{
  "router_score": "sigmoid",
  "positions": "rope",
  "qk_norm": false,
  "init": "trunc",
  "init_std_o": 0.00399,
  "init_std_down": 0.00243,
  "max_grad_norm": 2.0,
  "warmup_steps": 552,
  "decay_fraction": 0.889,
  "train_tokens": 1053000000
}
Below are experts of layer 7 (counted from 0) of a mixture-of-experts language model. Rows are named router (the router's row for the expert) and show model dimensions 384-511. Each number is 200 + 40 x the weight over its row's rms, rounded and kept within 0 to 999.
After each expert's rows: "mostly gets" lists some tokens that are sent to it at least half of the time. This comes from a sample of Wikipedia text that the model never trained on.

# expert 14
router,188,163,218,232,146,240,183,196,175,250,196,199,48,202,228,188,201,185,197,214,223,219,197,198,163,214,239,152,172,191,249,235,240,197,174,216,227,209,203,163,235,205,120,219,185,182,206,244,219,200,221,214,195,228,258,176,202,209,260,222,192,201,194,153,141,191,257,200,244,251,126,89,161,222,200,194,248,216,185,226,160,167,231,193,182,273,195,251,238,205,130,196,201,158,197,253,199,173,211,171,122,222,231,240,163,181,213,232,206,205,183,171,174,156,259,168,246,188,173,214,115,287,161,234,240,245,283,218
mostly gets: " John", " William", " George", " David", " James", " Michael"

# expert 12
router,219,152,184,168,143,280,283,257,216,241,184,224,208,195,195,160,163,141,230,209,238,231,209,213,169,259,198,246,227,187,288,191,247,212,182,189,192,178,218,242,172,247,188,145,199,187,245,201,208,192,236,135,217,259,190,181,208,135,137,175,238,213,247,89,138,163,229,238,183,291,178,118,160,185,153,167,174,167,176,224,197,187,172,259,159,153,133,266,223,178,292,186,149,209,184,219,139,258,284,147,119,182,233,218,182,222,206,134,239,261,166,204,49,255,224,131,132,178,157,202,142,209,221,216,147,206,214,205
mostly gets: " ==", " that", " which", " between", " who", " those"

# expert 3
router,162,136,226,222,161,224,247,182,207,277,198,179,214,214,131,181,229,172,128,201,192,289,214,211,164,161,258,162,226,187,200,174,211,229,235,167,201,167,186,141,255,201,149,214,230,278,288,203,248,256,184,137,206,232,180,193,186,218,210,250,213,252,167,155,127,187,225,200,218,300,155,132,170,218,198,152,217,211,167,180,193,159,201,228,133,216,188,193,234,168,197,157,169,236,190,269,160,218,264,133,216,166,182,227,168,175,169,158,183,204,252,282,179,195,142,218,215,160,192,163,163,242,203,175,192,224,218,192
mostly gets: " Dec", " —", " MPC", " types", " guest", " type"

# expert 30
router,166,156,211,229,212,217,220,205,150,231,203,196,197,161,182,126,165,174,156,201,189,265,237,138,142,190,226,262,209,158,220,248,276,244,187,144,188,200,185,149,237,248,208,179,196,211,214,203,235,203,286,180,220,250,195,247,272,181,212,228,156,164,236,176,264,150,161,179,200,252,166,168,184,221,186,234,130,190,173,252,133,211,202,232,190,197,145,261,185,180,150,233,195,150,224,204,147,240,167,214,212,207,163,235,215,239,171,211,186,243,199,239,135,126,149,183,183,208,129,213,197,262,148,206,151,176,181,189
mostly gets: "    ", "\".", " However", ").", "History", "3."

# expert 5
router,160,178,236,203,213,293,250,194,190,217,217,209,136,178,201,157,250,195,129,245,146,178,228,231,157,211,188,232,189,127,234,193,192,230,214,142,210,238,198,156,250,202,147,222,227,229,213,200,309,146,196,119,242,266,207,193,214,218,213,218,208,178,191,161,229,194,244,201,251,283,158,154,191,221,175,141,191,170,184,251,173,234,199,209,138,187,166,245,279,249,265,208,186,217,167,227,174,184,242,178,94,209,162,187,171,223,244,150,223,230,134,272,212,156,158,185,204,227,166,192,136,237,178,196,286,167,173,168
mostly gets: " Born", " Website", " Mid", " et", " And", " Non"

# expert 41
router,227,179,268,170,158,240,228,196,175,252,228,205,32,156,142,193,191,149,212,196,200,227,175,147,191,139,234,113,255,145,209,219,319,221,190,217,238,173,146,196,256,217,135,193,197,211,244,255,265,176,231,169,166,224,252,195,210,193,188,207,186,243,218,167,186,196,202,259,194,299,149,204,210,247,188,187,179,229,140,257,172,157,205,189,201,151,177,170,186,158,198,193,184,168,177,173,192,229,188,199,205,164,374,191,209,179,243,132,218,135,242,191,213,212,239,168,164,117,205,234,234,188,217,132,191,258,192,211
mostly gets: " government", " years", " games", " areas", " days", " industry"

# expert 15
router,163,138,218,180,180,256,210,229,156,181,241,238,108,150,221,157,243,162,181,230,259,200,209,143,139,155,161,257,187,128,225,189,322,304,233,169,259,204,231,239,183,216,170,223,200,212,225,204,243,185,216,215,200,216,210,237,238,156,253,184,140,233,240,209,154,151,211,195,256,251,127,129,227,217,184,152,186,213,132,181,185,164,180,206,161,146,155,212,218,157,171,223,92,179,224,176,179,227,216,210,189,204,318,167,188,223,179,161,205,251,166,170,223,185,284,208,178,222,194,226,166,287,211,187,240,235,180,153
mostly gets: " England", " India", " US", " Europe", " moved", " States"

# expert 21
router,136,141,220,176,148,288,236,164,276,226,207,207,42,194,230,198,182,171,213,234,198,199,176,158,178,192,231,127,182,162,206,221,234,222,268,197,201,138,297,199,250,214,185,229,225,233,256,222,193,138,241,276,196,198,208,251,228,232,209,172,225,171,222,167,189,216,227,183,227,237,104,213,156,220,171,146,193,231,206,199,141,134,242,200,135,167,114,256,175,160,176,205,149,257,182,252,196,209,238,192,169,166,233,246,207,164,257,125,197,249,241,218,164,174,196,211,173,167,195,198,178,261,260,192,177,220,152,214
mostly gets: "---|---|---|---|", "|---|---|", " debut", " 2026", "|---|---|---|", "|---|"

# expert 20
router,209,142,245,252,158,234,215,160,180,171,258,184,36,220,137,128,188,136,137,176,178,214,169,196,241,172,181,214,218,148,189,195,254,198,279,244,180,161,290,160,207,233,184,171,226,253,198,207,203,194,204,179,246,134,312,171,242,163,270,195,192,214,239,142,143,128,201,180,236,185,217,224,171,237,168,146,171,226,180,246,128,221,177,216,172,193,194,235,146,170,223,173,106,167,151,118,192,159,198,141,182,230,266,174,195,179,168,148,193,160,167,195,234,162,204,204,165,133,189,192,226,250,211,190,171,204,220,223
mostly gets: " University", " Years", " European", " Racing", " College", " Royal"

# expert 46
router,215,188,221,185,215,217,268,188,190,215,177,205,34,146,193,206,186,162,217,221,231,223,186,179,198,190,158,164,222,203,131,195,205,210,239,174,247,201,220,188,238,240,169,193,188,225,216,221,197,153,186,218,214,168,277,197,223,176,199,188,196,214,187,179,212,216,159,265,220,263,166,257,138,253,159,206,201,203,166,253,163,196,222,226,240,167,198,204,167,189,168,161,144,203,203,166,183,204,263,175,187,221,279,201,226,178,207,203,170,167,206,235,274,165,269,140,186,153,244,234,272,242,244,156,193,218,207,204
mostly gets: " government", " Army", " Council", " military", " Minister", " President"

# expert 8
router,174,188,186,188,153,261,221,235,198,204,217,232,165,161,202,259,182,217,210,191,199,222,241,168,164,263,249,166,215,140,211,220,228,203,249,269,174,205,256,232,196,225,165,191,202,209,213,229,226,188,228,162,213,249,170,195,164,144,268,273,205,217,241,125,224,194,249,159,268,219,167,201,114,211,187,172,185,201,221,218,68,198,194,186,147,199,188,229,191,214,193,213,179,200,160,182,164,212,265,207,222,116,256,206,174,211,165,138,180,219,235,202,112,176,245,126,141,168,224,165,175,233,197,211,215,168,204,198
mostly gets: " 4", " 9", " 15", " 7", " 11", " 14"

# expert 11
router,160,179,216,197,193,286,270,205,188,208,256,196,111,219,217,157,191,131,153,221,206,195,213,175,144,190,201,187,198,138,217,206,212,185,216,186,225,209,246,192,243,145,195,208,216,212,258,219,245,194,213,175,212,229,222,167,278,178,235,247,183,220,258,134,215,232,189,172,228,230,187,235,157,202,180,177,147,212,170,236,155,226,195,205,175,181,162,240,173,230,175,188,231,224,139,129,155,233,181,191,213,247,262,184,216,241,230,179,215,230,184,237,142,239,249,171,190,174,216,136,193,230,267,229,245,232,198,239
mostly gets: " %", " —", " Apps", " 1–1", " 1–2", " BJP"

# expert 36
router,174,146,247,203,174,265,221,211,258,226,257,211,202,167,228,148,195,173,174,228,204,234,196,192,142,185,198,184,207,169,190,144,239,279,189,202,240,145,187,169,171,213,154,165,253,240,228,192,163,183,202,166,227,218,272,218,217,258,172,245,179,251,183,93,204,155,201,208,243,210,169,201,170,229,164,140,149,218,216,207,149,137,252,241,219,188,201,253,278,170,201,145,112,205,198,171,181,209,236,214,133,145,217,276,111,208,229,209,135,259,173,199,226,207,220,166,140,152,234,240,191,239,226,159,220,255,180,157
mostly gets: " his", " a", " an", " their", " her", " its"

# expert 32
router,222,163,255,244,97,260,173,202,204,209,157,221,14,218,113,233,191,172,191,221,160,189,146,216,181,213,243,192,261,135,257,263,244,277,128,184,261,187,171,153,272,243,146,225,205,167,316,229,214,162,236,163,238,216,215,196,216,230,231,181,172,170,201,169,170,191,217,164,219,265,162,174,211,291,200,216,218,245,202,208,167,177,278,229,175,227,206,188,251,255,228,202,175,211,201,206,215,131,231,195,180,187,297,248,202,205,189,204,169,176,160,230,135,229,133,188,143,151,161,249,175,253,133,257,181,149,145,147
mostly gets: " Z", " Sch", " Ko", " Mi", " Col", " There"

# expert 37
router,214,128,218,229,180,218,265,262,199,188,183,254,190,175,165,216,160,160,219,158,251,220,146,205,131,219,272,139,187,206,184,166,187,201,168,207,238,199,170,134,202,248,122,224,343,203,220,197,182,190,241,144,185,201,240,194,215,136,143,211,186,188,213,124,240,212,206,163,198,270,173,200,131,224,160,180,245,152,128,252,173,249,177,227,181,180,160,189,231,180,182,130,188,194,96,171,183,168,162,280,231,209,234,182,202,201,192,182,210,224,190,221,152,137,139,180,176,213,211,172,224,215,114,190,220,240,139,236
mostly gets: "=", "′", " San", " Saint", " se", " www"

# expert 1
router,217,162,227,215,169,248,248,164,231,216,208,253,130,140,176,181,147,168,205,257,180,218,187,164,188,224,215,131,207,217,167,215,184,231,200,168,250,190,278,217,225,256,150,211,223,263,227,197,203,196,198,191,243,231,227,176,208,223,185,148,183,253,223,225,222,203,182,181,175,231,211,151,173,234,113,205,194,223,166,226,187,170,216,201,236,168,177,214,234,173,198,144,162,159,179,184,176,182,186,186,195,241,305,224,143,223,244,210,166,222,181,300,120,143,191,160,178,149,208,242,230,223,206,146,213,234,169,141
mostly gets: " '", "'", "’", " anti", "–", " Mc"

# expert 19
router,205,151,230,272,177,289,244,163,278,189,256,277,102,214,149,193,189,201,147,164,215,189,179,167,207,140,197,190,216,105,228,217,202,201,222,238,186,174,238,119,180,289,184,187,196,216,220,274,289,210,212,202,221,187,254,136,236,265,173,221,204,183,264,221,243,250,265,186,237,171,179,135,181,288,172,86,233,149,159,184,139,163,230,198,146,162,205,243,202,168,184,197,170,207,217,203,220,152,185,205,163,163,321,178,155,209,252,156,193,167,129,293,153,183,259,193,146,180,164,167,185,249,254,157,172,248,174,186
mostly gets: " Mid", " Sch", " Jr", " Big", " del", " Inc"

# expert 42
router,182,173,169,175,199,302,265,206,156,173,216,267,64,189,126,232,193,180,186,209,263,196,187,154,131,198,176,198,217,162,201,256,234,295,202,203,197,248,244,197,199,218,148,231,191,286,213,267,219,151,207,194,224,213,182,160,244,161,267,167,224,197,254,215,212,141,143,222,206,258,145,136,121,208,174,202,182,202,231,203,126,197,238,224,170,217,177,182,189,193,229,193,262,202,112,231,157,225,254,141,176,180,277,255,192,189,166,154,202,231,231,205,188,128,178,237,172,169,173,187,214,189,147,216,201,156,234,250
mostly gets: " Team", " MF", " Website", " medal", " FW", " Champions"

# expert 0
router,214,179,190,186,210,257,249,199,176,234,203,231,0,159,200,154,192,160,132,223,178,221,173,191,152,182,190,220,211,194,256,269,206,224,150,219,247,178,147,132,236,225,153,222,256,225,253,211,238,154,257,212,228,195,248,221,236,197,240,212,139,216,195,210,149,158,219,164,261,237,232,179,222,212,219,197,182,165,164,221,167,206,203,211,151,207,139,246,175,193,147,202,197,175,201,200,168,203,200,189,213,236,265,213,288,174,214,187,204,213,176,271,157,206,270,162,153,238,239,134,223,330,201,201,216,229,213,200
mostly gets: " John", " William", " George", " Robert", " David", "ley"

# expert 26
router,167,176,238,226,193,195,292,193,225,184,262,173,111,203,178,191,220,192,184,250,190,209,184,236,171,189,206,206,250,163,180,231,301,214,201,176,222,139,211,156,265,212,190,126,245,217,221,200,171,189,241,196,205,166,240,162,248,202,256,183,153,216,255,215,202,196,223,203,232,240,164,178,119,191,151,252,208,208,232,202,113,133,148,241,133,163,166,184,180,147,230,178,176,206,118,173,172,273,262,159,130,196,265,228,207,169,239,193,187,167,246,216,243,198,236,156,180,197,234,206,233,270,246,133,220,267,212,171
mostly gets: " election", " elections", " economic", " Assembly", " music", " systems"

# expert 10
router,191,138,249,178,206,251,234,253,214,188,181,240,77,232,293,129,151,199,146,195,167,237,200,198,147,216,216,202,212,143,179,153,202,209,226,197,228,229,251,196,226,263,162,223,221,205,216,128,222,201,191,149,196,151,235,207,152,187,209,204,187,288,250,166,199,205,242,187,212,243,184,150,111,218,168,166,139,187,171,186,172,200,256,224,138,265,187,213,174,209,166,180,78,204,178,165,204,221,196,244,225,200,207,186,134,229,213,174,225,203,170,234,193,170,212,135,191,221,230,253,188,302,128,164,231,226,173,171
mostly gets: " re", " most", " high", " un", " more", " large"

# expert 47
router,183,94,198,202,222,263,203,210,215,246,248,194,107,142,195,160,224,168,161,245,220,246,241,132,168,189,211,211,230,173,262,217,272,234,163,158,236,188,198,130,236,258,142,280,202,247,225,210,153,143,145,190,149,205,261,199,158,212,215,221,202,210,272,175,205,139,279,136,215,243,203,219,229,260,163,193,202,206,194,227,173,173,181,212,102,215,170,218,221,255,266,138,183,217,204,214,209,214,275,206,196,163,193,161,226,140,141,157,178,182,224,177,161,231,214,166,127,227,213,195,201,201,184,193,160,257,255,179
mostly gets: " April", " August", " March", " February", " May", " January"

# expert 29
router,215,131,201,243,157,284,245,160,192,225,195,241,116,184,236,235,209,238,163,177,212,310,155,148,181,261,141,215,211,214,222,191,172,225,160,204,257,232,249,201,212,236,172,186,250,259,249,154,142,230,212,196,170,283,220,188,254,178,190,192,175,182,187,171,219,199,231,186,306,191,124,196,139,191,166,248,123,207,187,237,204,213,239,217,223,173,170,205,218,182,234,195,229,147,181,193,209,240,220,190,192,251,208,206,213,180,176,171,174,140,172,210,161,252,228,116,201,198,214,197,245,200,124,239,290,126,230,159
mostly gets: " human", " free", " Free", " En", " Los", " Tang"